python train.py --hidden_size=96 --hidden_act="squared_reglu" --moe_layers=[0, 1, 2, 3, 4, 5, 6, 7, 8, 9, 10] --routed_scale=1.0 --lr_router=0.00162 --norm="rmsnorm" --positions="rope" --decay_fraction=1.0 --final_lr_fraction=0.0 --max_seq_len=256 --dataset="wikipedia_en"
Below are experts of layer 7 (counted from 0) of a mixture-of-experts language model. Rows are named router (the router's row for the expert), down (a neuron's output weights, with its number) and show model dimensions 0-95. Each number is 50 + 15 x the weight over its row's rms, rounded and kept within 0 to 99.
After each expert's rows: "raises" lists some tokens whose logits its average output raises strongly, later layers aside. This comes from a sample of Wikipedia text that the model never trained on.

# expert 196
router:68 30 56 49 68 30 36 32 59 51 40 65 68 67 42 33 57 34 35 47 51 75 37 25 31 62 45 26 35 71 59 56 32 67 31 38 49 50 45 61 45 49 71 65 71 57 55 68 72 42 73 46 52 44 26 69 59 73 69 36 60 31 34 45 46 63 50 30 36 57 37 28 28 34 35 37 73 68 69 66 66 31 35 30 44 72 51 47 35 70 46 39 36 28 51 31
down0:55 50 41 66 48 48 23 67 66 68 36 61 53 67 39 41 75 29 37 50 22 66 54 30 42 73 56 44 57 75 36 44 36 55 49 24 62 36 54 61 52 62 77 39 65 42 60 45 37 59 80 52 58 53 71 45 59 60 82 45 64 37 46 41 47 36 44 23 29 75 43 66 45 30 44 27 50 54 65 47 57 42 42 55 34 71 93 45 33 38 36 58 58 79 58 67
down1:21 30 20 45 32 62 42 31 49 67 38 32 42 33 33 39 48 63 41 55 72 49 54 29 83 64 72 47 55 53 58 49 41 54 41 45 47 40 48 59 49 28 49 49 71 58 62 40 77 55 44 49 72 45 50 68 53 18 45 59 64 83 69 49 41 48 41 82 56 40 54 33 28 12 33 68 42 45 27 84 40 67 60 52 72 53 39 35 57 40 58 45 49 60 38 43
raises: "ftware", "inity", "ones", "on", "urch", "itage"

# expert 76
router:70 70 62 54 55 23 58 50 60 71 41 48 54 48 44 81 70 58 80 41 65 57 55 61 71 68 65 42 40 48 63 52 48 25 55 45 65 57 33 66 43 30 42 54 44 16 64 08 31 48 25 54 52 81 65 42 67 50 38 83 54 58 52 21 32 39 58 50 63 61 49 54 46 60 43 33 37 62 22 63 48 42 37 37 41 59 23 50 56 50 47 79 59 66 52 53
down0:59 24 55 46 48 64 75 58 42 45 58 37 29 57 37 62 29 10 49 39 60 35 43 67 64 45 38 68 48 34 35 50 46 58 47 62 75 56 56 58 55 73 65 38 32 24 35 15 59 74 37 43 47 79 64 67 42 43 46 73 57 58 45 47 64 63 62 33 51 64 43 74 68 73 47 60 58 39 65 58 25 36 42 68 48 59 42 49 96 47 62 38 43 74 50 56
down1:50 50 52 24 34 43 32 32 43 54 59 25 89 63 54 59 30 59 51 45 50 54 46 25 20 58 55 32 21 61 66 68 22 50 45 56 34 58 62 38 46 52 69 58 54 48 39 33 67 51 58 35 49 43 55 21 56 56 72 52 70 44 37 52 30 71 26 24 60 48 30 31 37 40 61 46 61 59 62 44 71 42 66 33 64 72 43 62 98 54 54 64 63 54 43 56
raises: "ed", "ing", "er"

# expert 5
router:68 30 54 48 65 31 36 36 59 52 38 63 70 65 43 32 55 38 35 49 51 77 38 25 30 61 44 27 34 71 60 58 33 69 31 36 51 50 43 61 45 51 73 65 71 57 55 67 74 42 71 46 54 45 26 69 60 71 68 36 61 31 32 42 48 64 51 30 37 56 33 29 30 33 33 35 72 67 67 68 67 30 36 29 44 70 50 48 34 71 45 36 35 30 52 31
down0:31 40 68 61 63 19 22 56 54 70 62 74 63 27 59 57 72 49 31 39 24 58 52 38 68 52 47 51 50 41 68 44 42 36 64 71 25 89 47 30 49 61 54 47 80 35 52 58 63 43 58 42 42 44 53 52 69 50 59 50 44 60 69 52 46 70 51 28 44 40 18 72 49 30 69 32 45 64 43 45 64 68 56 47 63 62 72 14 61 73 44 50 33 33 59 45
down1:24 57 46 44 58 99 46 68 63 41 51 36 44 49 39 39 72 47 39 46 50 36 38 75 43 47 28 48 61 45 56 40 75 68 55 49 39 82 39 67 44 18 43 52 53 32 38 51 48 38 47 65 44 66 62 09 41 44 38 61 51 40 48 61 72 46 46 72 69 53 47 47 55 53 63 33 53 70 56 57 54 42 41 55 41 32 79 22 34 55 59 50 39 70 14 66
raises: "lers", "mers", "mer", "bert", "ters", "less"

# expert 27
router:68 33 53 48 66 30 33 36 59 51 39 62 69 65 39 31 55 40 35 48 49 78 41 26 31 66 47 29 32 72 60 59 32 67 31 37 50 52 40 61 44 48 73 67 68 60 55 66 74 40 74 46 54 45 26 67 58 73 69 38 62 30 32 42 47 63 50 28 36 56 34 29 28 33 34 36 72 67 68 67 65 31 37 31 42 71 51 47 38 69 47 36 35 29 52 32
down0:79 43 57 68 66 52 38 13 18 25 58 42 71 46 65 48 56 44 48 39 50 55 66 34 54 20 37 34 37 69 34 34 28 61 43 59 40 36 79 63 43 60 55 68 73 35 44 63 75 33 44 47 40 50 44 48 64 48 56 74 36 58 39 75 46 37 57 61 52 50 64 70 62 35 65 14 58 73 84 57 68 51 73 38 54 42 42 33 43 33 60 47 46 47 46 42
down1:86 31 36 47 51 46 67 49 48 42 51 57 47 21 32 34 54 58 82 54 40 80 31 32 32 55 66 61 32 77 60 42 19 81 40 70 20 65 50 64 26 40 30 49 58 39 47 37 67 59 55 50 50 58 50 72 56 26 73 55 54 57 49 44 68 67 38 52 74 46 36 42 47 70 69 41 44 40 38 70 41 70 61 39 61 56 39 58 60 28 35 72 60 42 50 61
raises: "rup", "ing", "e"

# expert 110
router:43 66 53 57 56 41 33 57 50 43 61 32 75 61 30 44 42 55 41 84 56 18 37 56 48 42 45 41 38 51 39 46 63 51 44 21 33 47 34 26 12 99 62 69 71 54 64 43 67 60 44 80 38 65 43 66 74 48 39 50 50 46 31 46 46 64 43 50 55 76 44 27 48 38 46 31 64 58 59 49 59 37 57 33 58 65 56 79 40 66 25 67 62 57 51 53
down0:30 64 56 56 76 48 21 39 54 59 53 68 39 41 39 54 63 71 56 45 55 80 44 56 38 53 57 27 43 72 13 57 38 46 77 34 45 68 53 68 31 48 64 42 28 71 50 35 42 59 32 58 25 25 42 40 38 64 43 24 99 49 53 47 42 67 54 55 49 26 50 43 45 35 57 60 48 42 54 36 34 34 25 61 54 56 26 80 48 45 53 62 52 50 54 30
down1:50 44 47 47 54 37 61 65 71 59 68 22 70 56 44 60 49 54 44 68 71 56 67 25 50 33 41 47 53 43 46 48 51 41 72 52 68 42 35 45 29 52 41 48 51 33 40 56 52 65 72 70 55 82 53 46 55 05 73 48 35 54 26 53 51 61 24 70 53 58 26 69 37 34 61 39 74 41 47 52 43 48 44 46 47 80 04 39 44 64 33 38 20 64 54 62
raises: "oir", "ension", "orro", "9", "worth"

# expert 129
router:46 61 63 36 47 30 40 44 54 35 54 56 48 73 66 40 92 25 47 83 62 73 65 54 49 43 71 45 53 62 50 35 63 41 37 41 81 49 47 24 53 60 45 64 30 72 43 56 95 11 54 51 29 61 53 59 37 43 49 43 52 67 53 45 29 33 65 39 47 48 50 56 47 57 51 47 43 45 38 68 58 59 59 14 55 55 45 85 52 52 67 68 58 63 40 65
down0:46 60 64 94 74 50 40 57 67 69 57 74 74 59 35 34 44 49 31 55 48 55 66 53 62 68 70 63 50 53 35 42 70 58 47 51 58 53 18 49 67 38 22 24 36 59 54 52 47 73 47 17 53 46 42 55 65 61 75 76 50 43 41 45 80 35 68 52 56 23 65 42 68 46 66 54 75 37 60 56 32 42 49 42 40 66 41 70 46 49 50 57 14 57 50 60
down1:58 50 49 29 58 31 65 23 67 72 59 35 61 80 26 44 30 45 39 80 57 42 19 28 51 50 41 30 30 55 53 54 24 37 50 74 41 23 53 60 39 71 60 52 17 62 51 52 73 41 60 54 42 73 47 55 50 78 63 66 63 42 30 64 48 43 46 61 57 62 62 44 77 62 29 40 85 50 67 40 66 49 62 53 56 33 62 45 66 63 50 64 56 62 56 54
raises: " Region", "itation", "t"

# expert 92
router:47 31 79 34 47 51 47 60 73 58 40 58 53 59 49 33 59 64 46 55 36 63 49 38 56 26 60 30 71 69 51 74 47 56 38 22 33 47 68 56 61 41 57 61 65 52 57 34 35 74 41 62 71 29 31 71 34 73 45 39 46 57 81 44 26 52 31 22 48 45 59 55 56 51 56 34 79 46 65 46 48 44 55 23 58 69 49 54 48 73 64 79 37 41 88 27
down0:39 36 46 29 51 41 44 35 20 57 28 59 52 50 47 47 33 47 47 44 58 24 69 66 77 56 54 69 13 39 44 42 38 45 55 73 77 72 49 37 43 65 49 45 44 94 34 73 51 44 55 62 60 60 94 25 45 33 44 62 62 40 50 54 48 62 46 63 58 63 49 39 54 55 38 63 41 46 61 83 47 28 47 83 21 60 51 58 61 40 46 44 60 60 36 48
down1:61 21 52 50 45 39 11 63 58 11 35 66 44 61 45 23 54 45 49 45 54 55 27 42 50 67 35 42 48 40 27 59 49 30 50 33 22 45 43 21 49 67 62 56 44 47 60 29 43 62 77 51 30 25 35 44 64 57 53 60 41 35 69 30 29 44 75 45 32 47 41 34 74 47 54 62 71 46 56 60 59 30 47 29 60 54 25 76 56 48 64 77 45 50 49 33
raises: "Gls", "spec", "lect", "gr", "ason", "lem"

# expert 30
router:68 32 55 50 61 30 35 32 59 53 39 62 69 65 43 32 56 37 35 50 51 75 38 27 31 65 44 26 34 71 56 59 34 69 31 36 50 50 43 60 43 50 72 66 71 57 54 70 72 40 71 43 53 44 25 66 63 71 69 37 62 29 34 41 46 63 47 30 37 58 34 29 28 32 36 36 72 69 68 67 66 30 36 30 46 72 52 47 34 70 45 36 36 32 52 32
down0:63 66 16 35 49 62 59 65 27 59 48 43 60 64 33 61 42 58 62 44 66 67 62 48 52 56 46 35 54 55 86 54 58 47 64 62 38 41 19 59 49 42 23 37 62 63 46 31 76 66 11 39 84 55 32 94 60 67 43 55 61 52 49 49 41 52 62 72 53 40 63 53 65 54 54 41 52 57 67 38 32 41 59 65 55 57 47 82 53 56 38 76 36 76 49 58
down1:47 42 36 69 57 41 66 36 31 55 66 63 49 29 57 62 53 95 42 64 54 61 49 30 53 50 64 49 52 37 66 68 35 46 65 48 56 69 36 42 64 70 54 54 52 85 65 73 45 80 62 57 64 36 33 32 51 74 60 76 65 24 35 38 49 48 40 66 33 33 48 27 68 64 21 44 33 33 47 49 21 48 36 55 56 36 73 52 72 26 55 54 65 58 42 43
raises: "ellow", "ige", "sson", "lex", "rib", "cher"

# expert 227
router:46 44 70 28 35 51 34 53 60 36 37 39 16 72 48 55 54 56 73 56 62 46 40 22 31 48 42 45 57 45 45 74 40 34 46 61 67 76 59 68 43 39 47 63 33 65 41 48 58 24 40 83 64 74 49 73 48 66 63 40 60 59 36 98 80 62 50 46 21 43 64 54 63 35 32 71 48 43 51 49 39 42 32 56 67 44 23 68 39 47 71 58 51 43 49 46
down0:33 57 55 61 57 52 67 58 59 88 28 39 25 13 46 56 39 39 22 59 61 33 33 51 62 73 71 46 52 37 43 48 78 36 61 70 22 21 56 34 46 43 34 43 51 53 86 66 44 45 63 51 32 30 63 61 44 43 61 48 43 34 59 35 39 38 39 36 71 41 51 41 47 52 73 41 30 45 65 31 50 57 47 44 55 53 25 52 39 39 37 74 42 75 64 74
down1:63 30 44 62 48 49 56 45 41 50 19 57 66 51 33 58 54 33 46 45 79 38 62 48 47 62 48 32 66 47 23 50 43 34 36 64 70 41 64 52 39 30 54 50 49 42 70 53 73 61 45 27 61 77 42 37 27 36 69 48 23 73 92 34 28 71 15 59 64 59 59 63 29 31 37 54 37 56 51 71 49 53 49 72 64 59 83 73 56 52 55 44 42 43 63 47
raises: "nd", "lex", "0", "ues"

# expert 15
router:32 47 44 47 72 52 22 84 43 41 57 47 45 70 55 58 64 48 85 57 59 73 46 52 53 51 58 63 49 50 47 52 46 63 54 50 71 57 49 58 52 35 22 47 36 65 50 27 63 72 23 47 66 68 42 48 13 51 45 48 53 37 84 66 36 24 74 61 34 50 56 43 50 61 39 32 17 50 18 21 58 51 48 54 19 44 31 67 50 37 47 49 28 56 39 49
down0:62 36 36 59 53 66 59 29 26 39 40 19 52 46 51 42 30 40 69 57 62 68 37 34 55 68 67 63 60 59 52 50 50 51 57 17 52 52 61 52 81 60 34 41 68 44 59 31 28 36 50 34 37 30 45 25 50 69 71 19 74 60 50 44 57 67 64 24 57 54 64 84 41 69 48 72 25 24 52 53 59 50 48 59 50 72 50 51 79 46 72 40 64 33 51 39
down1:64 56 41 52 35 60 55 46 48 41 36 42 61 43 24 46 62 50 71 38 51 18 47 34 46 27 41 61 48 52 54 53 47 69 55 64 31 63 53 65 56 37 70 29 40 54 51 70 31 49 51 38 15 43 15 44 26 51 59 38 70 37 86 49 73 81 58 60 44 62 50 63 43 51 74 60 71 45 68 47 38 46 33 70 59 43 36 56 65 77 77 71 47 55 67 84
raises: " |", "1", "7", "6", "2", "5"

# expert 178
router:67 31 55 47 64 30 36 34 60 52 40 62 70 64 42 33 56 37 35 48 50 76 38 26 30 62 44 27 33 71 60 58 33 69 31 35 52 51 44 61 44 53 74 65 71 57 54 67 72 42 71 45 53 44 24 68 62 72 67 35 61 30 31 44 48 64 51 30 36 57 34 29 29 33 34 36 72 68 68 68 66 30 37 30 44 71 50 48 35 70 46 36 35 30 52 30
down0:34 40 48 85 27 59 69 52 55 40 24 46 56 61 52 59 41 59 47 33 69 50 37 35 47 42 66 61 21 41 65 60 50 72 61 45 35 36 66 27 48 55 49 30 57 34 78 45 44 39 74 55 53 27 58 56 73 30 54 61 53 45 69 84 51 70 69 46 26 55 52 67 41 47 39 42 54 73 44 53 16 80 26 52 59 58 31 57 55 55 48 38 21 78 35 51
down1:55 43 39 55 41 42 68 36 54 36 37 42 58 57 69 32 76 41 48 18 57 57 46 48 25 64 68 61 62 53 51 34 68 56 60 27 47 50 23 63 62 25 50 64 60 42 30 41 61 72 45 85 47 51 52 61 22 32 53 41 20 38 43 06 38 35 50 54 58 52 76 45 18 51 53 73 39 28 42 37 24 50 78 37 52 54 52 62 53 51 60 60 42 33 56 39
raises: "}", "]", "}$", "})", "},", "ated"

# expert 72
router:46 29 57 38 56 35 25 30 66 47 49 51 61 70 67 35 99 25 54 92 74 63 57 57 46 59 59 39 43 66 33 49 54 48 38 49 66 48 56 43 48 62 57 58 47 66 52 57 91 26 61 61 23 55 43 58 42 55 47 43 71 70 47 52 56 31 68 48 41 52 41 48 53 57 40 32 45 36 50 55 73 51 62 17 53 53 38 95 39 58 53 53 59 52 42 55
down0:57 43 44 30 46 50 47 46 60 82 47 24 58 49 47 52 57 48 39 22 57 33 55 39 59 61 59 54 16 41 67 46 39 59 44 68 50 54 60 43 48 59 62 64 71 69 65 35 44 56 43 63 40 26 48 19 65 79 59 68 26 73 76 56 58 44 41 51 74 50 70 40 46 55 43 75 53 40 33 31 43 83 17 62 90 59 47 82 52 53 42 49 44 50 61 59
down1:36 42 68 54 56 77 65 53 44 42 39 50 50 69 45 50 51 51 48 59 41 52 55 66 84 69 48 20 58 49 63 51 25 66 26 67 50 47 40 46 47 39 52 16 28 45 32 58 66 50 60 62 44 53 63 62 42 53 35 59 57 60 57 18 54 19 56 68 31 62 48 57 24 56 25 67 10 50 33 70 54 38 67 40 57 56 62 22 61 49 79 21 33 52 37 62
raises: " www", "itation", "DST", " km"

# expert 90
router:58 63 43 48 70 30 57 58 66 18 35 61 53 77 33 33 43 38 56 54 54 67 31 26 47 57 27 49 36 83 73 67 34 80 18 60 48 55 35 58 32 38 62 48 65 51 48 60 71 31 66 60 52 54 27 51 66 34 69 58 58 39 36 53 49 63 42 62 52 71 23 34 48 21 56 48 74 63 66 56 62 29 42 39 53 70 32 69 45 67 49 44 48 31 67 37
down0:51 52 51 32 57 44 32 15 56 70 75 46 73 31 61 35 46 44 41 79 54 76 54 29 27 45 64 55 56 30 68 41 62 46 33 43 74 38 33 68 26 55 65 46 62 56 56 54 61 43 51 35 61 56 76 49 25 30 54 70 45 72 75 25 31 44 48 55 75 37 19 45 41 40 54 14 50 64 52 56 39 39 45 44 60 52 55 76 23 61 40 54 49 41 64 55
down1:59 48 35 55 51 37 51 29 52 53 41 61 66 23 70 39 50 56 40 42 33 64 63 52 83 55 54 72 23 54 49 30 38 30 67 47 65 48 50 25 66 36 50 67 11 53 54 28 26 35 45 32 61 29 57 15 35 43 29 40 54 49 73 48 27 31 61 52 52 37 65 48 83 45 30 42 51 90 40 44 40 42 68 56 65 45 51 52 47 45 28 59 40 64 50 59
raises: "}", "}$", "ayer"

# expert 47
router:68 29 54 44 63 32 37 34 57 52 38 62 70 65 44 32 58 37 35 47 50 77 37 28 30 62 44 28 35 72 62 58 31 68 32 34 50 52 42 60 45 51 74 67 71 57 55 67 72 41 71 44 54 47 26 69 61 72 66 35 61 31 33 43 46 63 51 30 38 56 38 27 29 32 32 34 74 66 69 66 65 27 36 28 46 68 48 51 34 70 46 34 35 30 54 33
down0:47 55 63 44 36 27 81 60 43 51 89 35 22 37 39 63 55 42 35 38 59 38 12 53 44 44 27 43 55 65 57 14 55 56 53 44 46 69 46 68 53 42 77 61 39 29 49 46 44 41 64 38 39 39 34 56 51 68 28 47 52 62 69 47 62 45 47 46 83 36 79 74 68 48 61 37 64 77 60 48 39 53 49 36 63 57 49 66 65 36 62 39 34 25 72 54
down1:43 49 60 36 36 78 49 53 66 53 59 50 33 82 38 50 31 50 43 08 80 67 23 34 67 67 56 60 78 51 80 45 56 73 69 43 57 46 66 58 27 53 41 27 61 41 37 46 59 51 71 45 46 67 51 27 57 43 41 63 66 54 60 40 45 67 44 58 63 59 53 73 50 65 47 42 62 59 32 37 41 41 22 44 54 46 37 45 52 60 88 43 64 86 47 53
raises: "cles", "ional", "ms", "cle", "thes", "ks"

# expert 64
router:41 58 47 59 51 50 34 79 34 43 72 25 42 63 55 67 36 49 86 58 69 76 65 51 68 28 56 50 47 42 70 60 45 17 64 42 42 33 39 26 69 47 26 32 43 56 81 25 73 41 56 50 78 47 63 61 29 44 51 53 59 68 62 52 46 36 56 59 43 61 65 39 67 53 33 37 62 45 34 60 68 64 57 71 29 54 40 68 55 33 39 75 67 49 31 65
down0:45 46 42 64 55 56 71 39 47 37 13 48 60 52 15 60 47 43 70 43 66 64 40 44 48 40 62 60 61 57 27 62 49 45 33 51 62 68 80 57 57 34 66 46 48 57 48 48 63 72 58 36 30 58 49 33 75 04 39 19 74 60 53 68 78 48 55 72 66 53 71 47 66 57 72 57 46 40 64 69 55 43 47 58 38 56 44 27 47 30 86 40 38 43 47 41
down1:40 37 67 64 59 37 66 55 70 62 68 45 54 70 49 91 40 56 40 45 61 49 51 15 65 47 38 50 30 42 83 21 71 55 63 77 47 49 47 50 53 38 78 47 32 54 67 49 52 64 65 33 84 38 43 63 49 66 65 40 51 64 47 50 56 50 73 47 43 47 25 34 27 34 31 42 43 77 54 52 52 60 64 88 49 54 36 50 57 29 33 53 27 46 50 43
raises: "1", "2", "3", "6", "5", "7"

# expert 21
router:44 40 55 49 57 53 49 35 46 76 67 38 32 55 57 82 84 60 35 69 68 70 23 52 56 53 43 49 19 66 33 84 55 46 39 28 62 30 53 57 16 51 50 39 55 33 60 41 40 41 55 59 47 67 55 56 57 51 52 39 74 76 35 68 39 61 73 55 47 75 41 49 66 33 53 56 74 68 51 54 75 14 34 34 67 56 37 59 55 52 50 53 26 41 52 34
down0:48 34 46 37 54 40 60 67 45 54 32 34 33 38 65 44 75 52 69 35 57 59 53 52 59 48 54 38 91 36 30 41 17 62 51 59 57 40 72 43 13 22 24 47 54 55 56 38 50 44 62 35 54 50 17 63 18 60 37 48 27 56 55 45 44 50 40 53 53 24 48 50 67 54 33 28 50 46 45 55 50 23 24 39 48 50 59 51 33 52 42 37 93 34 66 34
down1:39 43 58 63 51 53 41 33 31 59 74 43 43 50 53 57 34 43 38 44 75 66 35 47 76 42 51 37 66 51 52 50 79 47 56 57 63 65 70 41 39 61 13 77 69 40 18 82 43 59 53 63 38 42 59 55 38 33 41 57 29 67 46 14 24 47 48 25 48 80 29 38 28 42 38 58 39 22 38 69 80 36 58 42 65 53 53 41 46 53 46 46 40 55 67 48
raises: "cl", "l", "hel", "fit", "au"

# expert 205
router:42 41 75 45 58 71 46 99 61 73 45 62 50 21 44 70 33 28 55 62 58 65 53 70 43 36 52 58 36 67 68 39 39 41 59 37 45 64 52 42 24 52 34 53 67 70 65 49 26 53 52 53 59 71 56 55 57 68 53 46 39 39 44 45 65 56 31 37 41 60 61 57 23 49 37 64 33 30 42 59 73 66 43 78 61 46 47 83 31 44 17 53 72 55 65 40
down0:59 38 44 48 65 56 50 43 15 63 35 52 48 30 91 60 34 32 75 56 80 38 58 35 73 45 64 36 57 28 34 53 42 46 45 76 56 49 40 47 72 41 56 41 70 53 32 56 37 49 32 40 43 54 57 38 67 39 64 52 46 30 59 46 29 66 47 09 79 40 75 49 36 41 74 64 51 40 34 57 30 65 23 44 57 42 66 50 54 40 50 57 50 34 74 70
down1:64 38 60 49 47 45 50 45 31 45 64 56 62 53 24 23 70 43 49 78 56 51 36 57 26 57 61 37 36 38 52 47 64 41 49 76 46 50 18 70 53 29 92 83 59 81 73 59 51 32 85 45 34 67 46 60 56 37 38 56 35 53 81 26 28 45 52 55 60 52 42 45 60 40 58 57 64 43 62 61 45 42 34 53 25 47 54 61 37 62 69 66 45 36 56 29
raises: "ated", "ating", "ate", "ators", "ator"

# expert 213
router:91 53 59 45 53 32 32 53 56 48 47 32 39 57 37 22 25 30 17 68 56 27 40 44 32 55 33 34 35 61 39 69 39 62 27 32 45 67 63 45 33 36 56 41 52 60 76 59 44 36 45 33 37 59 36 75 57 73 79 43 46 40 31 54 53 45 66 57 35 55 52 48 66 39 52 47 44 71 53 65 35 26 59 36 46 26 32 44 23 66 68 32 37 39 62 69
down0:32 58 38 54 60 65 81 47 39 50 48 30 50 25 52 64 66 50 78 54 54 63 25 60 73 62 65 65 71 49 50 55 63 53 66 48 61 47 62 15 40 54 58 43 28 39 58 33 85 38 53 39 57 74 66 61 52 14 58 44 49 74 82 55 51 56 23 32 43 64 72 38 37 58 36 52 48 68 24 42 69 67 37 51 49 77 50 57 67 31 36 59 49 58 51 63
down1:42 36 39 30 66 26 30 43 53 65 27 56 52 33 41 20 37 43 41 71 36 51 66 46 57 57 50 33 45 49 39 36 42 66 47 45 65 53 57 42 57 19 63 45 72 34 75 55 66 32 45 18 55 54 56 35 67 37 63 17 65 36 30 26 53 46 42 49 62 42 40 66 63 32 47 67 59 60 52 48 10 76 46 65 29 45 47 54 52 12 56 30 36 47 32 43
raises: "%", "oup", "0", "%)", "6", " sq"

# expert 9
router:51 66 53 37 65 45 40 43 37 75 45 59 52 55 54 74 69 48 76 37 51 37 44 50 55 61 52 30 47 58 76 88 40 67 36 33 24 65 40 53 58 53 50 68 40 35 52 45 35 53 46 31 58 40 74 46 63 44 45 57 71 44 45 36 63 78 78 55 45 56 24 54 03 48 41 74 29 56 21 45 77 58 42 37 23 46 44 59 79 34 49 61 52 41 43 44
down0:38 72 62 48 16 56 50 61 61 56 68 83 38 52 50 51 68 73 16 28 49 36 73 80 51 60 50 69 51 34 40 41 49 39 30 30 57 60 20 49 43 32 67 25 64 61 47 38 59 36 42 59 61 31 40 44 42 50 67 48 49 50 55 80 55 48 43 53 45 69 41 48 42 55 67 79 46 42 60 46 25 48 59 77 73 71 46 50 40 41 76 68 35 44 53 80
down1:57 64 37 34 65 51 59 53 51 42 65 42 55 57 18 40 32 57 59 30 46 49 58 59 55 45 42 57 47 66 55 65 58 51 39 64 42 32 56 66 58 24 45 70 68 58 59 46 48 62 34 37 75 50 36 60 43 42 31 94 51 15 46 47 23 47 39 63 00 78 77 64 57 70 50 72 40 36 74 67 51 54 64 45 47 29 34 36 61 44 37 29 55 38 61 47
raises: "ers", "ing", "ress"

# expert 137
router:67 29 54 48 65 29 37 33 59 51 39 63 70 65 42 32 58 37 36 48 52 76 38 26 30 62 45 28 34 70 59 58 32 68 32 36 53 50 43 61 43 50 72 66 70 57 55 68 73 41 72 46 54 46 26 69 62 71 68 35 62 30 33 45 48 65 51 30 36 56 33 29 30 32 34 36 72 68 67 67 66 29 37 30 44 70 50 47 35 70 46 35 36 30 53 31
down0:54 72 42 32 45 27 61 38 43 66 50 56 52 44 50 63 73 48 45 52 36 44 31 33 41 16 51 46 58 35 31 76 62 45 40 33 55 58 52 45 51 13 55 12 78 41 90 59 59 33 36 52 29 26 81 55 44 49 67 39 61 54 35 42 64 44 27 35 28 51 65 41 48 38 20 38 63 52 50 63 38 33 45 41 51 55 40 68 43 62 56 27 49 42 65 28
down1:40 59 63 72 64 68 63 44 69 52 72 40 67 43 38 36 65 49 56 57 62 54 19 42 61 48 56 28 65 42 53 67 66 68 42 60 52 46 51 48 52 45 24 66 51 70 83 30 21 60 39 31 62 57 75 55 39 72 56 81 65 53 34 46 35 54 52 52 53 34 45 76 54 48 32 29 73 58 71 39 40 74 71 42 67 46 47 41 89 41 62 61 39 45 20 50
raises: "ence", "ont", "inity"

# expert 56
router:69 32 55 44 62 29 36 34 58 56 41 63 68 65 41 33 60 39 35 51 51 75 38 26 33 59 46 28 33 73 62 56 29 67 31 34 50 51 42 61 42 52 73 65 72 55 57 69 71 41 73 44 54 42 23 72 64 69 66 38 61 31 30 46 46 65 49 30 38 59 35 32 32 33 35 36 74 65 69 64 64 30 36 31 43 72 52 49 36 72 46 36 36 28 53 32
down0:41 60 56 32 44 50 77 38 05 34 63 71 56 65 38 67 33 42 38 59 24 49 49 59 61 35 69 40 55 54 41 60 52 34 26 40 60 43 51 59 35 51 68 56 53 32 77 90 51 44 53 68 53 37 65 31 50 69 42 43 92 70 51 47 28 67 55 62 48 57 72 68 73 56 77 52 65 34 55 37 21 42 54 55 60 50 45 46 58 57 36 38 63 41 43 34
down1:56 72 53 53 85 24 51 36 41 59 43 55 75 63 34 55 39 34 62 48 54 48 61 42 43 52 40 21 50 14 76 66 54 58 56 75 61 74 57 54 52 56 65 37 55 43 49 66 57 20 43 29 68 46 46 32 54 49 26 74 65 48 49 60 27 66 44 36 78 46 51 48 45 47 56 29 69 75 68 23 67 47 31 33 40 28 78 40 46 56 55 63 68 54 55 69
raises: "ences", "encing", "cia", " October", " November", "itz"

# expert 235
router:61 48 49 37 52 57 43 77 56 40 73 16 69 70 43 53 40 43 65 66 85 27 57 47 51 29 38 71 76 33 59 85 52 22 40 31 44 51 34 63 43 51 46 26 59 46 17 45 51 31 61 46 39 33 57 54 34 58 39 58 74 73 65 39 53 61 38 51 30 47 47 37 41 39 38 70 42 53 48 71 62 41 36 53 60 37 60 52 32 59 73 49 88 42 35 56
down0:45 37 45 19 64 45 43 48 55 32 35 60 56 44 42 54 42 69 63 44 04 61 27 20 49 46 67 67 38 41 65 49 22 37 57 55 58 45 36 30 79 50 21 50 19 61 59 48 54 67 35 81 43 54 36 54 65 56 28 55 32 53 48 43 40 51 62 71 53 56 59 92 36 69 55 37 41 40 60 35 64 63 39 37 43 52 67 77 57 39 51 57 31 42 46 60
down1:31 47 52 59 43 38 53 42 34 37 48 53 56 64 57 39 58 39 54 67 65 73 46 41 52 56 62 39 86 24 46 68 21 38 66 58 56 45 73 52 48 21 34 59 22 47 80 50 68 36 38 44 49 71 80 28 36 28 31 59 57 54 62 39 33 53 68 43 29 56 40 38 72 35 47 31 55 56 57 71 81 24 29 54 65 69 47 43 33 59 56 44 57 41 24 68
raises: "ubl", ".", "and"